config.toml
d_model = 256
n_experts = 48
d_expert = 128
n_empty_slots = 24
norm = "rmsnorm"
tie_embeddings = "early"
steps = 6199
Below are experts of layer 5 (counted from 0) of a mixture-of-experts language model. Rows are named router (the router's row for the expert), gate (a neuron's input weights, with its number), up (a neuron's input weights, with its number), down (a neuron's output weights, with its number) and show model dimensions 0-255. Each number is 500 + 50 x the weight over its row's rms, rounded and kept within 0 to 999. Numbers have three digits each.
After each expert's rows: "gets" lists some tokens that make up at least twice as much of what it gets as of all text. This comes from a sample of Wikipedia text that the model never trained on. Tokens count by the router's weight.

# expert 40
router:412579539508554439471487548578622496553546492511477489534497536529446477517514554436522482441538515494490522536552569601581510575470427509555393480574419494483553583563547577468479526527505409484489535508519502534506517559499557444494513446465520446425477542544560485540498503423422541529529543449532556486463445477437491458541487520459540432504532520506565513532434485562501468533413530450508412536462554522444456428450476531504537524457472472538517372500494452485564469475466402508536417448461577427377582582488529468570476525457542518465474462451452503505421557545505564514563462543449397492514427555582543583464573470456557535410407567529406515570453508549426443551537457462511419387545539422522520526512508401397572532461464498603470438506491551537499519490540561
gate0:432524531534450538433436499512498437537482454552490492566536534430515555503559496545550534441560505433465497498560583499436471540466483593551585494432495508446456563520514609516518602505511532496524488478519473498495499434528449418464570454618571470493515503468483463478493579563493484362485515578484507464447592463493518602493483520481497539457511499456518490471504572524521380540509519470497642535419488519477397598484605568407486542398445496485460568538390497569501416524356495462477502500514544523475551474614528438482516438549522475457551570544524527496547488525452488514444464464478449441463505479507503555480530511482483530474531515555466390434537404510517439517419482560608457576493467428509558598460537537510479559518421534555460383523450562552500548481573546
up0:484601445458552477440554519493479457492494482464437585451396572457402476628479502550443468505557499464524608465569463503584480526493575505551502449419479457453497535498473494438567583351444493468539455532451457522509550550504506526493545491442448572446413557477422417441627575501468497539516473520424624603450541496504475514542535403543486534514543454636455515593588455517479365482444595501563542447434556525457505601573510477495506584544449481517522491488461463545516524515489434490519488494453491579469506474495443554534482506454545496527480465530460462435526434439481503521537433506478447462477536482471507469499487417397523590489511546573456394500523531515469559509440433472482531513493485540534476605529593448562523527498565495519551577481544486497509539432455464
down0:487598461445533478512491461485551514472555571601544494512449510505430516565412671470498474434546509546503520543504468609448501529498403458534495584550425420486502479380455446505503531430551466447476466527470512483505503483498524532451468366536450634540531476512505561497551564472490473509536430519551502478560501531598482542507406586606520515433576473425528480484507486514533409482584516449561492538536486504475449509489493521486464461478464530562539397487478452534478551537530390480555495581463493569548525505470495460447542458540455535548443542642538603407531473483535550460512419572558481532460411525460534540485593662473453499461453513522559516567509466488551493496505487582544466491516478584561414438460514577518495500410494475612507524482493499446513453493494477
gets: " time", " but", "ly", " also", " later", " then"

# expert 30
router:449605492497566473521510515546562440575539439571445524412518551517453523570467503456523486538474487537510567434549474492556526553401428557520433486498436494457552542537524556438413488526494478432473548596584522492474505536592521529440446487497572436475480538546553521482484551496438517469521475493534537424449518446454522491568411515482506459408548556412539514502491551579476451589432493450474498545419570459414389402502461481562591467470545445533530485538507465578519479433439472438571448419502559475472587539529510475573445423504498522487401499496480438426460571525526523480592412573473512448546477574559539536556467461473520532412467493479397477499490554567507492521509481473565477418521557440486527467463540492411592424432366486529419384568473501463554470455520520
gate0:562543399488508563451542541449483545537565477483502511462547464532580467519475483500532499544551518444537449439566623464499521505445512497479509489497491526536485423525558549485456427588502488565393570498452462463539542626466351497576579409456521495477519514563523507486509398580500457462467601531596566586507508469480468593536433488443493475427532447449516626605497542607487443492506508462450506480464516501526451425473450525536501476490529506502548580391522459436557561513504509485476455544444504463463481512447459497516481453560482510460438460471516520488451455584543536515455526476502546495559398503498403487466483541422499528432514481508529484498477517530510443452620532446549434583463509504555470546513520502383513594492516329530441491486475458451609464470421385
up0:530516586482472450561480533574504462515589521418483464540532572549478488522490554507501501568520486468537501481488365485514501479488339513497555499513531435540463528418506509546454539467545521539532493484533535517564432395497460487460503545552538496554581510529590365478562533447542428493396522501479547462448520439555580400398410531482622554488528526570510482364479530404564522484410498506484593513373395507549517436534506468456537523507495472474473494397560519492491502558505506487523443412460495521528525383548587505404510545505461528514554497455445492538555480472499518496516446589451484432501493491449479496517530528448425507505538524407454499469548453621466565537475492462482482519582515540533477399419540539540493450412427436561510523493505479501548495499508636
down0:461484535428482575497557511457485519531462546549468432438531524506542455581535488570527522531438479542446533447457549378513458523441414428468551550512510545544501506431555484482508550572503517438538505523510356441409517479441445486528492423519500565500526530440548487512469537423453523570571489537575314493468493534467486410531581555510468434531483471424526557579442445523441466428520434536522424526478580453519538566576494487461572543488469495490552547465414483515460399503485533468443518458482508450458558470385494421543442549438411485478510472410575537524416454473550461477420585563464479491421502439478479456452469537521636518530481548549458477471485485479546479462426471487449486552588522582531567482549560473428530500578541476465539526404533512440535393432488483
gets: " that", "ing", " this", " the", " who", " if"

# expert 35
router:470603499472599408498522526502507494542477491536475504466490571529489438624445542442483550516588478566501552461541499554587484478450445534569451399540409505509524526566580505452478541511513438442565504538512460458453429586529510529431500467443578500488449601549558440495544479522449557486549474492510498519393476455426542428533505550474574453521573451458542532507444605516477483586450465442435442515415557484525537420542427478564576489448500485577554463514459417491484438465437481539529530446395551432420616515537531455565487469497562512423421471451423520513467533521481605467511487468510455410580548516530545551464574455478525567438490518532467485558495527609495435545553404418531432452479506502511552458498542484467559426401507488458446444559504494414535475428537512
gate0:541557525501526417488574515471447609438487504489542468555501499498521517547468438438501610475548446558517639543474468564540496474538478542544413516504465452389453477523457479486519513500533386592391488537452427503486453554408436540560385530517587562536472552583619507543519481432500522538444448473492479489472594539475385468516467538418447484433469577473473570521508504433569432501518455457474491557491549507580533530395478551483543478482506566499511560612462359575476449519442480507524472450525541477549506510384466537541565477488580485419497492478577498526545545482619456411517474496486463510512539550524507450471541549441512514547485550539524528546547498486536460496472445534493536530427489608523524498451504479623531478426476483557461443484552570538543483495558387
up0:442535487454567476518453493406567523433503432457540449536490479401510466485555426474511534444563563562535533599476593471512514453541515473529498458421521455442478525563490470491539512556527464511392508589482502592440515497475495467430398359466592548555458488563556578593538526412516496450555493428469525509462498508491488536506533553473517471566407520482593541441455431440481501499548467479514418522507558596544484530450509554579604574524469606528528559533552500616474485567472595557539536483535571519507526376379494502490431541510564541396452518563568528499549429448592438529618518486465508441437574456488428513516463521531516500500521524526419472472564481475474413460484497473606454552499482537556561475451486497544528484427504537512432511495433490504456447519501474
down0:479468582485526553504501447575502475535538431535526494557548459555486482499454562537542478397519581508497471593454452433435460448536528463518407529568558529520611427470499485484576520481446565541416421464418453494480452536436477443434423453527633440494463540426522509573488437516531572523456555528546422448486490453555465536499508505544544546544353532446495541477549406480484582556461500537456521522479551497403532483509598489546534522532528544466448489488586529483571506441512487548597449536503495591453511415573500430532546561439515523564521489523533451468541505454418534455419504488464425553442586460446554395644454468512527480468389477497562447438440504603430509481437516523495399394524496454518523499492400491520512524525534581461506473484481506469513492564512473
gets: "al", "ed", "el", "ical", "et", "ian"

# expert 45
router:455558497443523448521462488543529477566525438581458607476508514546472493529387520479458591512519495569467624461552489509534504462419414573580466425489464426481545578541535490509444587517540475466541496536533509489413433543510532485411484456436518432433480580514535471538405540407480548511545454470460528504462465489419501478516476577467602437487485496491587511505486539551423392560427426465516487537514493462473473406519455480519538467406518433523571462527496477548553461470497500505577447419415528471458548553544542451571438487420591502478418407456468475452494586555496504424538434592442424466565477559511513537514523443537560576445467528486489532517499560554505509542541406487551450408574473420486552449476487368458538468450428525474511504560503489458570501468598563
gate0:470638590544546460578528510464529488475428484559503532467541525607531513421545491498560603468531490500489552453433479527513442525508419455566450512491481565494528563533438584545520492453498528477498441507459509527504502537471476482467442457410653447460436506483426540388355548407579491543444456574572530554516538498476478470531476477451556465484518538462512465467500598467522570459511483561528472522523437502604530479570414502529500423501465530423492491497531493510557542542519525401494529528520495465530517491461642494476399405545517597559489551439522541490457547516401491499474461557445513531564418593511526496441537512530532538523432436591469503426506473533457459449495445503478497569515439530406562516429449579501497498406489564508605514571577498465465585553455561
up0:439431529506358615402457483509516482511482483524482554572483497447529540567434507476502446508541510396508423508588536526473582522549494549484560525495536461516476542451528553455525521463507477483506445446521504599561554528527469533454537501541480488559498515431521533558485456610506509535452513464523550535442501545575533478473441552458495457529442478571497508569605409487451534539523520484479560447459539490434451527472519479499522538529480579435522502433472440474484528505571455533573465550416489556510532475500377519607507589471514432489475481498429463462533490508384510462432568393557415527440489392397569580535419533536542506512562624472473552565517547495474516507417624435559517460345506491463493473522480433482508425524534487562463573517382472492434447443527544
down0:508506485457495542577504466540502433540444553591519498586592527539545478445448467602501551478476582490459411528543405508486456497432410513607605608395500520503519456446482629426502391439519448561514533494579501453528532485509501491460492434495462412513544506475546504480429424561629418406465493550464635490416443456443406457459458496465476504552465542483428466429529511411595443481531548468508530525531515489483461451458450433598513491526516508509565592551544542526444506545528552483541551484559548506428530503479421478387475438486531467524455471476478551532562581505459405531564567480400457500518467529478506531470455506519526472490534484525448522524442490507511515517418489527492476548453519559506463472465550445426442491463471445515552459589598546526415534584503532
gets: " =", " American", "ian", " a", "'s", "American"

# expert 43
router:500596483476578444465467485560542476502476479593488522452499527562418468526451482432441543487552546549455572431551581587589577518475490493491449497532484483465498465539548570483450497496549424416578529579606489446493477556561602467434441496544528493466467617530541480567465544530416544464554443433508541446518437433378529501542363525490540439466533458513556479548428534521467487515447476451480458574424518517464422425494506445518526465417463478551543447501482441546481428509446467445491500504459505456449554537581552423518480439395582479464486433504427462469492495535453548427565459581460428490564503541534620592464520507482482538461490488461456537529505597506499437607488506427526454425548511504519619454510481389515562495467465425533450474569474547476495460504584516
gate0:536468518474549457471578555485528569556551502507425374468463504504503437503550485510485507490512451437547500553641452508498443575491489420431490546503500534517568477438479499462472512612529483501552552551392518557558511451471535482490434524588474440465479507587526456508489461516490464558338505468509498461464499507476468470477506476540537530476501591396449573355522559574453396515494460460457521539489443480511491553532628508510438479437466484471525456490485544586579515460538502442486450502544544471427605501552487459467476490575435474477438518532446527437444370556436538445487483478477507475515561455519573417407527491511548576382480477498583541525546545498432483482415550530603507533559610552500452463567415468557598451546448506493514544530481420465542429475480480
up0:478482626693556602445534482571486374407436585444554562541531503487463502551513526522517435454482516622432501490504532443550525498519627539439540490550543476479510509553451490513591534512524439448540436498570502531526521544438483450468570518420531609556525449493477445475551562496496400520470566523474496590444465499556473595440395485514527480458557452485503566464581563484470534525512431448480569443532550554523456510479438450481528459493454463389590526472502508477575539491487429532590457415477444468565441523443455500487500472526447572473513493561611509417488448482506488427495477432551498488503459513515483515552527508431556472522487555472458526465452512519576493577520503559438488506436524504622390545503548507527516506469464606483501544544484527588525530443530521
down0:447469485555574519508452452465515503450490545475442522415448557501459531543515550552437564556469430465457477567465592487527473496495578523488595458492510506420461414493515474506471540577454396572439481435479549536487458524410464475490508593505438570522450406531514378394580530492511499537460507367571510415503405535560499471500422498481464391456534380457537506446562522574435502509528450494509563580466520485496490467524451468533465509567491522467525445559493577512554532528540552591510467392423351478559561433473546566496438384479517458492455497504511477447502482466498390525467500433550521546475497574572507518500503578442501563435531492585450502547521391529502558413543438482549459390463448484445420489520512485482498466505508495493518555565441514486516547482440561
gets: " of", " with", " to", " as", " including", " by"

# expert 37
router:469551522467546443487511542580522471537490492538484505469512518531369481506461574441512513500473515543457529433490559558516532524441510559540383498560528442458601468629468526442439482491556380472579600522576437430505488496612619484448526424491519489420461558507610478528473524443359523427470471480518532430455428534472495435566427502459517422435558475485505492513475508582518464502464452474521480538452510454415455432475498454554565474478494463558515471488490495513510403450505494454548473499477593432474590526509546449507427436487587509483412456446390513446489626505504556451532501566487487446554494555531587563393581474449519513477443478498497486519441559542472469476553479497541463448495493505549562415420545457452531476429493472580445484546459539442469436425574563
gate0:400486558422512532594495479431488456515487516493562585464494479449415589557384558500520559460528540505556530395473538433552534512626555473623510323485511485459541484535426457528538521508473484580609507467555532483444514489558540471375431486503456525540473463524605546479512502406484645498582443513438407476483538511492414455453492566530516484587559514410500453548481520571497504467543495482528407431527483490471540538502490522494462520416555595488563472498498455512525487478526517485545433463443476497560509526428513481540443484547508403496405465407501482527497500594441591491631481367496529461509459540488430490509573553502518474436520496518440555474561453512450560529533546476470544443522517491508501511461457479546427481515480536531465507464509582476549476508422539
up0:523493582421602421432513554568597599479528431511501456515466501532461454421586551489462562495460501574484494544521416581470452516425520538445520582458511552568484601489463564466517456546544457517415429507473496479519523424510477557615481423547561396368581509530432479516417457527525447460505544537576532535449447519474485491506477465439480488485485465516581583523565408497500530564472548522525565606489458469528511405510449552582478485550434365535436551469462548507502386538506446487483541489457475532436559486525470463490527591434513532477525574544532501503461478426513491488479524522487561550519547450498518526511345451485474463542486439491607452550519540453485406475422440546487477498458492445389514438560586474504544504543466490564483538498540498561474588474447509
down0:422563462471534429570548438476537565464431550549511589474519596514535523446439539547444508534494582586518454404424521387459459522491455503475554395534436538530462526499523461380513489467504440537466487484495496544546459490481482533512441448459408442413526440558539442560473456455483450531545512463523579554545512511530571455511463548443472529477586452594553523486448508522406594488586579365407446537486535432458555480546595512502542527551454417463483488504454482479482520571504496492478584472484545554453513487475512528478572568435461459370491539514574423442448430511534554487492599512526496561446503523494523509432407562529442523578415536500508542512401492613532530474531439509511572479516500488594464483484456452453494511436516483603567561482472450521513575441471555
gets: " the", " of", " this", " his", " its", " their"

# expert 27
router:445540507516542422457414553536532549543507484499410517402483525496434461582493498457511576438521492560436529427543539555499480555404433593586387487535480439493558534560585576451427546602524393454520542479546461520441452575506616554458476428508536433491493656533540497487500548476484493465519449486497518484473444443496534477506473542450501445453577448426527536563455527530449428539501461441443461581442544429442460404449478453578546454484500493526563442546439472572529465436438433474562451499422533387458554538562582438550422502464560508500455439535477488459516481548469532496548448576467460493580489560583536501456511480465580541486517520475468499586492535542480441542527477491572482444524503466559516456448542429452518508493473495548490441546474596451559420426584475
gate0:476474553601557554538550540409431623535439577540496575481479592468422480502478537501498471502503579509451442521547494504469527476495516555482534507416423518444496402520484455437465489536501545445508444504494526415409475655508509401495427472593471500630482541489513446554497514420501545491398598474574555535490443475495481440510604565429522455494548558464540472529448444493451572456465529447504456519522620412560472506488495479587501527481535508547514564505574414478548544469467431465522562510502456538514523482448420506459483573501401546420526512506458474545547516565548508499460469558541488559524465482500580477424473440497510498496566520569599533540534579544594458444534499545517467413419528645444520494453490522510562506440557459465531479573432469524497425570526514
up0:510538465462517482502437515517557358489510406430460489479483513563474503435517577410509484522426484577557506504499491459498488478442416461496581542568573474463463457544539562580457559452466534642478471451502606508494543463555414592478471515563514457485517496496504461538446623500459476539626529531434580486499534574464543414471501575482544503458443454437512565556566519448496408465629545459531571467522566462491557492574525556486544470439525494468372465534556492556489538474523607560513469607453504553609526548531596513548486490520509471520504519496505466565520518527566545521589515499500498494585555521542541445493486617537467473535476430496491489480536397500491505527427486513559522459501508471544502480451429514626480547471625609426523510494491572527490446484555471
down0:572536480459537438419427444476423536639465533489439600492490619524588416532517535451497481568453499477488483470438526539421464424482693423530571590525473491482493573462502464508506529431553519534470551466477517482434413467532462572454446505539452468458520492501506468525406510418476491461497549394436537469462502474485424531557478468527463512499528562557520452429528480476606467589483500533422497508478490551554418523500566514524438506502494451526558412469503536579520420525536500559461458519451442493531499503592551483562561534479517493509453540513509437435551502520436516520419530453387520468460453426473483438470446550454462510491417615457487478584490467510500481421490447503526613575554487411558574594539458538478497636505469574410499518494523529499475471500477534
gets: "1", "2", "0", "3", "4", "5"

# expert 44
router:466548624494484434513528494507549488574511466526486566439483518523434498588438493433517556454529510537464524427552486522519491493425491511518417513561464511521552527542575531495477526502568487504510587659604510493437453522516562557489420484506536365396412514526524459560490513443499498477590394468510523447493440473391529464567445540436570435477528492408543520515398570571507495568458452385548448560529526489452511448478473491612546493467471441542525476531504498538501466404448500444517435429452494488469533581543516421519425385481554505458449452490458471420433566574477541520535474531451451490569462560553561565477566440454495546446412543489484501524506522510463416526485445443522430432518479390490532399459498440469539513453476508496471443612473564482549511484552549
gate0:461553502421512478441536504530607552517435578472418500481500519595416476546465467539450498469500456466471505428480559531573467460550507464497526402484515500423467537533584392402521491492494507483485563526405441569473553446516522623479536535573494483634490532581487525566518445360508461494489609448511490501567521513480540518564536460524587448522566479518514576537483386472507494505456571473508438505488417539437520512515471556457501502496529496438531491472499548450516552469537502507486478444486531517561539653514565514495462594452475501567458526516414464505487519519551450499549527507571542598532487493460493623460436425419517451490487562512509533383447458569584482467429456516452503484492571534552570547513508527559442388432436450459532486408538444526510403448580568
up0:438477518504503569458518526538508511532485568470464486471517497482486445521396525540368511459576519555521473432522508527466489558475467423541522483506522573395520559498508432501474523538485524556584554531462531569485512481445481538515491554595397502560469452497528604411505451472488429522506535529605477548474524501560449567524480609445501422462533494505476470472467463511499456548522497500487490539469462577500523548423446508492476361487436433518509521408435489466457496444529523473544523405588454490537601489558522561493478541514543556544443463493435534555557357402482493490509515397503446463535491512484543568447633460483417543540441473571509494427504479559521541440567507534408585371500443482511433611511533590500414413454448558492521560480537427458576501404554459
down0:544515457498555569488502456556530516587466496561483497498473518484431487510501514465503491435485570422482521497485503535429477429441457527546551425478459502443421407557441527474524563510444544513518458503468475548486582479498479498471508537552424606475478561562503482512563475444501349496519499500493533507551437567550462550376497561507579449520546541414406529469457475542459358424513557538586560479408474486489488464548458481515582346515552376525456419519472535498487483404525451544572530465554511440566582373438446544590408628443585569470487491471462496583523472445496453501560452501593473421520458511479529502546528483495562539570494432573490425461465558552558515484516489466551458530456489478509512565505466545524524467450433515433553579408517520479513449497496484
gets: "=", ":", " B", " H", " P", " M"

# expert 1
router:441577541484499457431472588569486489604493467544482543519500544520433404508409513453389546437502504498410596483556505564507530517473433551522406470584456519481532527574614557461472523548543482488517590482576467486441483548495558497496500453497474488459451529553542455525410501473471548524507458496526534446436458465453510522521477582494503460448546550483571474532416498536475468597491473447527467545525553423486529485490399488525443448467472398563535413568500427514467417483471393503536446454481481384454571551505554512576498454471556605482424473441439491441466578517481564449542491565446528467536451542590562520439514479486519559416477581463399448534535572550534456530504452474508459473521539433554567498466542463458593472433474435548460474527359547445552450454540587
gate0:480544498569498519392452433441521498520453412452457465396510453515517462491482492509681616495505470516526533435664505573531480484440520630567507489501426523586567508444587450510503397547450472447493472509536442458481498623540502445584506483536510538422481487539464557470468495515538532499453463415497467471506505444511500549489461517425514505497503563522611584553524439529532498494492482515522457569479457493556480419460418555553488548519540532497492436559593545452545709469469437476486493566503433553519561522478507475417488435646546514482507476520538534480538507467522455513544491454451563423539372541480471544470495487447501474502471468476572425513536497503498561465519485479488486634516535506485456428506487428405523483484411502473469485503483485515488526526477586
up0:440514540490482509352431438522456414501479408471514557510517434569461545436480422551556473565537487466470518478584514550537508495480526533553522498468531558488508629442543572419438422579474493487577473531560449434478391602453524534568559464541541627486518564415558469484538456549551455477485464478534517427474527443607471503440479476448539479515566508452544550534521390490534430407485474439525453525448519519482516435526433509553445464537556491381532573525540560451514536485503456533512541557567499617512536558494504503420458475573464480456494496511527568472582517372466489505508499552509566470572430437514463477444372401519428505487488423449533536541538441504576569507568463625471461493548540483478516427509474470517483503538438473517457500566527470539447533524430520
down0:490548485554481444477437521448357519443499451568477578527468430483403574476503387494584441443562493581461505475540531406529587487589562494530536470436478488461496483666441503455525511531514498487510477511497473545562504514451426514497599495542493451512558555521564508513474484484479466508431528461554564442552537524539495527649453456487463524482494502487389506518445526479571483483414540370425486437538661452464579405513545505546437548513519462485621550548448481446523445549543585528535478542564535579494478499486460571457470523462402502495466540502590539436498546399453479476454474535556520447512487473529439477524490452517482544435509549458514514524505496491494511540580533573552485433468474569491503490455430545496425430456528546458557539445568517596438578544521452
gets: ",", "),", "\",", ".,", " October", "',"

# expert 14
router:480576567481566422487460486532539496508452487502413607369520586529430445559444551454490540537542456482438557501498518547493511471393505526526482418513360454476533509541598532509424582545532405501576489494517412481487430562544547509480525492490578505520460518554529480521423474504430600446611490477488556415495455465406538485507483543464437495503520480496501471534448577548509421571434419475468462555430532469494451426478494478551536542438425477532522432549511469521539434500423411446584431483407568453429559525538466428552475480454596525417433441499469464436476551518461540509508458576490448450538444558510502562457496485476536556473481546511383442552527510527500461588520453439595461462558494433456592497467591389469544486491439504522432520495506520472476469502568492
gate0:394473509447453522515536483529512509547462505631489491450499485468543566503437544506457534494469487490494481447475527543542489563468438609463550495470432508515444408530482581555493535440517495555581490548491549617519457458511539474498503545445447572500515545584527492503578534527471522458561552421417563526470511531479579382542560515495458480402448557465449471475540536498464498560470517549532566608463559435476494506492423542549490518591568463468370536444534601559565465446447448523540485489568582453513514538539483524428510474426563524452457352433500513512497538538550489490464484601522466459513556467551453433467597562545533510448580573477521515622529526506515551555444470566480540589487576585538519532471424457526487515419533412459447543553435610489428502543438471
up0:566476427393480477585610571540443541489507431503431587555550539548524509582468552565492481486523442635536444446503500527519492524546353527537434451474387498504500494459513461521491527448487424566509601494463498596443506433477480567542469540483553504552482515554535495491442556451507517469498521462379611570531469548488451443559624510446433460442493550460504502514446603493494494576471602515485441579430495533516472465477446508428499506546514454596433517411444560529543370586516487469521477464512535458508503531522436517401488497392505506471508438438444540505467453528527443545476489518500504441505546540437517403459567626455520490499537475578487519523465524512466481523561564442470492505495485521541434397482443483581559528440517517469439514505542473502587446499586469
down0:565440524524476462455377354474574574544516471497432509619538576457508510536537514448459538522507530468609514529522458498325471531411577490494502531549533504446596494509590502464469544508507474557584501455311488532536576491440436465478481465518509428515517454478528505433509517496571447502540485465484515560427468534481477500485533480497479488485486538494542433547507479508557464567498466517636413485472614450452478436502484471508535459474455518427451484437511518480577475587462490559464487565470502517429548537486474487492418521515530487517439562536575493536540489484528479438474433527587597479498503393562477456500492479402531470507499516522528488404550534459586518539484594529460552600470512499449610586510565541389470492504520580441600504429425511475542481519504517
gets: "er", "or", "ist", "ator", " member", "ation"

# expert 47
router:493585513458569435482433497570565538531449410541471509495500550542486476578519514486460560503528499494431507462561498561538500505487444508530409462531458490491518526510595542491447505552565428377472568561591410488437399593516563505474401414448512463463450550521531446554503458480462530455557401483535526421447482429466437492566469536474565470441555493446528535507470545573476483580479472406492419521500521446430454405537441476521508472497454395542539454519419452517487449431458467510531425491472509407458531586525482479507402396472560492446402433400471506449487535534502576541568513509513462460541508511581502524468534420409535595453498530464453451541447504577545502570559405457524478439492591468502571499465524462450558527449498426577462447578508556477592528454534537
gate0:456476532577483424502484512508469476415507420553586497501482601499523576433499520495474486553495479473483583566475518452515447503514417473426446385575475488541554515471567437516528529477436526444489552603545485469577544547495537450546623612494556578457540535514453554587506566438437529525423490476565385477451460490441526473478549521481449480547499523493509388499575497582521474479538433472411582446454460560444483397461402523497502576466436532430529496396457472386493456446510549496465607532473472483496558446422489500551530555432580444570475454484527458500501509487522497516534478541539515500543489494500494498543461530565439468500442524469452451451529555555487500564500490439559511560586463439510530421471528447389421420522565506541592534554557526461585511438595582
up0:404509545537466413577440434444543469470637486471455435524491504536448489438465559488466489492507476520564492510483491501452451549544429432505501529440558518485531590512494501448532563510634581548480431532499550606596595454547587389543516531543471533523487561521455475442490557534511582511475534447462434511472470439469554472516378416551468515539500532499457522570413609508499629604559482495544567550416482539517524468419538504505490450469500516513495463535531494549518553482525572495522484557546493527479528570483575538534505568542519441518450435509546498499481460470531438527540454517498555489498551642553510408491515490447483424533488524396512499491448465462444524498471503490593424570532477426548465545424456506587461441391509487521513444501326497553453487543500423
down0:434545434458485446415531544500587512621557400481506567603535501477519445505520467484422546556457535507495479533509481423445494495442367506584468453426523484560502471415541504603405541569403474461517531508548483527518486440497468466569547574441473458548463465487459455498485561503455482489482519484497483503498536413536527532535472470541498608540456522455521481538422513401477510534465420471534470587369446515539457527510484587547440431460499466403515459458539475449408629534510656592548498532529485489568501425538481492525615431532500511604439530496439495537510450535544482462517420455480501511478536594520481461544484586530568438555538519455512401507480483505414422527415462460435483526481569502519514474508551385550550461464472472492479423473481518474490547522540572
gets: ",", " |", ":", "The", " The", " 2018"

# expert 36
router:427555517547552405490468563526450511556512392511463526458548478523482535510468541498365516474521499577460532387554573542540526515495463533535451480560500477492559488547571547457452554576544442467530521515550501518441440527483502479471478463478520441512414531505533430557411499525475495419583463488504619438501484474405524517493470554405569468481532498446492495530468541514462495492456534525447418509433554466383455391415440490587632460515461496536523464552442465495520439448450486474595430519390523438452520616499603443561508451477505536423411461431470498480516537519533570497504460526396513494545468588503593564445555470467512523452507577446469520604469570523535450566506442472558432390515534435554526477449547418486514476434504494568473505575416557458507486481510536
gate0:555453596533496483540541564523467399555532537441384402552534467465435498437434512492483562446481476438451466498400532548470499479467445580564519591475482392554510529546504525545441572504448514496503502517609478509457492447506468492515528464518506529486537402439500508420531461481443404454455419436471500421527525536466560468523433411408500455553417529504478508644596430493507514554525509559499462486534539558537473445488568469559522467455451550544507475517441487535481429341481479500420589527486428484496500509496539546496526490516565506454530487531576487446562469473493502518430596499483439613478483397405529448551519502560495455490534492571486537555458443530474579494525387498445438508517439514573532459494379414427492423531620518487512537496508515581551493460480542
up0:429582418457572525492473384434599581462504488516534372369475458481517530545495458510455481550448428491569591514600559427482418470414453483446484431559497512473499526515510501436558513485605515537477468514550524486526494631442514563456485598507531524501542579434455559543449515557529547477536547490432587565504488492533433536475527537495506486452556517457537543443432466435540448551529477455492595546450491538527489525496525486407526383472483456499426492480410486467490540471503549490517461507543583456503413502489492468516535477489531459501452549539519455505497533487577418550587498498564513420618518503519446584450441570479447477533598475493451438540535580543570513495531574467533507392453537483498564487534498461510493476520424535510464425471366479434366512472491433
down0:468495452473591495560561477583452513533542558499483488474413573541527458495517454477521529518583405535511448520459540614468467473457461439538529509507405484542471486566537520481502516505446459508531501565486506519475548456532452497486484411506532566423519406418494524512459476471425489455563478452412566507480511387457510447582430502560446490587522473442562444532543416449569436533550482557442557601484595544544410523483509487468440419494455446540551348523411514513408447362540530496480396477481427403490521530479435526554522536490549507446477511503437578508513548479475449456393491527464453449539566420435446474488470429539455513550460502494503465506502534504498566587440440445469507578569465539531461434495413462480410475474421533461540461422587450564463496533578514
gets: " 1", " 2", " 3", " 4", " 6", " 5"

# expert 31
router:421527487468518460436498557536493494601444461570449528474480524505419365469440557492485567479465539540475516501501528588458581503429519464546438421556404496463501470519589557444414522544494463491552491576497516441470453553587566467410482464481518459497484483594500453538468552457409509473485470450561519460475470438485546416547494522445552416484511467450532532538495531659488403499489546495450475533442570457419451436548462507536569407473495456507536450519486479525572485456453476488579506435423444447495621589551518455552512445475539585495455488492426477456488548535526571568538432529483467468516488525545579522497603470472562490407465524469427551521517535555553462514536425459534486462585493434493544495440495418429526440398490487451453417473489533384510398474595496
gate0:467503521531450457496556566572459539451481525581501541465501482511444514428492593507464530516505485447544469517551485475549495510443484422487526399495308471492482457556505455491488395521420514570545418569569530529509455600437513481545555497531551464467462474538501478569513510435435483578445537534553489472465422415594469582482432494542562497515570559540530450589509539534524453456417435560467383544534474498486485468459421549545508523522521461443433430440571478496534526531531456488480539496614443479529565515562521483561413567442372513567531593556454432511534554467515470545538535538521529482433491533509526462563505486474535536445423401475535574466517509526517428481480438447467480482568511524475596488569424437427573435378595552512514455560558473431522465467444453
up0:538583488449493525462506481504466502514534531473440470539575485492445467445458508529482488459463472429475438484412494567438474579450496460417396437429435493548528576524505531450506542509571568509495457498386545479544352505515471442541452618458424492473510610543404529419447480542456555471528373471660493482534526524514555520441523515486499480489467432523491542531533547617510567472489551529496488478534485592448528470459501504563474487473494510419500479462505547491482533520455420494560516395535563505563473484507520487440582460552506550343492470497447499528429491481449454529540562524534567520360598489478526582578559541481506408509516470472519398476545433540486520501458501518560469658503537468459516519489463587454504574468504449523545459462514525427438462535537424
down0:568477488544537469597472451472542479481550495533523502530512410556529571497608521382512541464464486436552601529455458486468466569542498441472449457477508490458570543553444566535563401497631461391564448443515408555545529528549522487433501518485503502490444455450488479532510468497489473535526462504539448563484515517518554574499597538444447549511538454589521560517485566387404547560594530533490563566432567435468454502557518510430516490541418504546517531535482456527506527579590406460487488540457560485500395502480498451459513524474491503437450466482458435494504512568524397632561465488480410417446449517469595505488529579532576555504497539474600465554498452473508523483560512400495451536537549460475469576535522547615480480529459425584557513472474573581426527530440535
gets: "'s", " United", " States", " of", "ical", " State"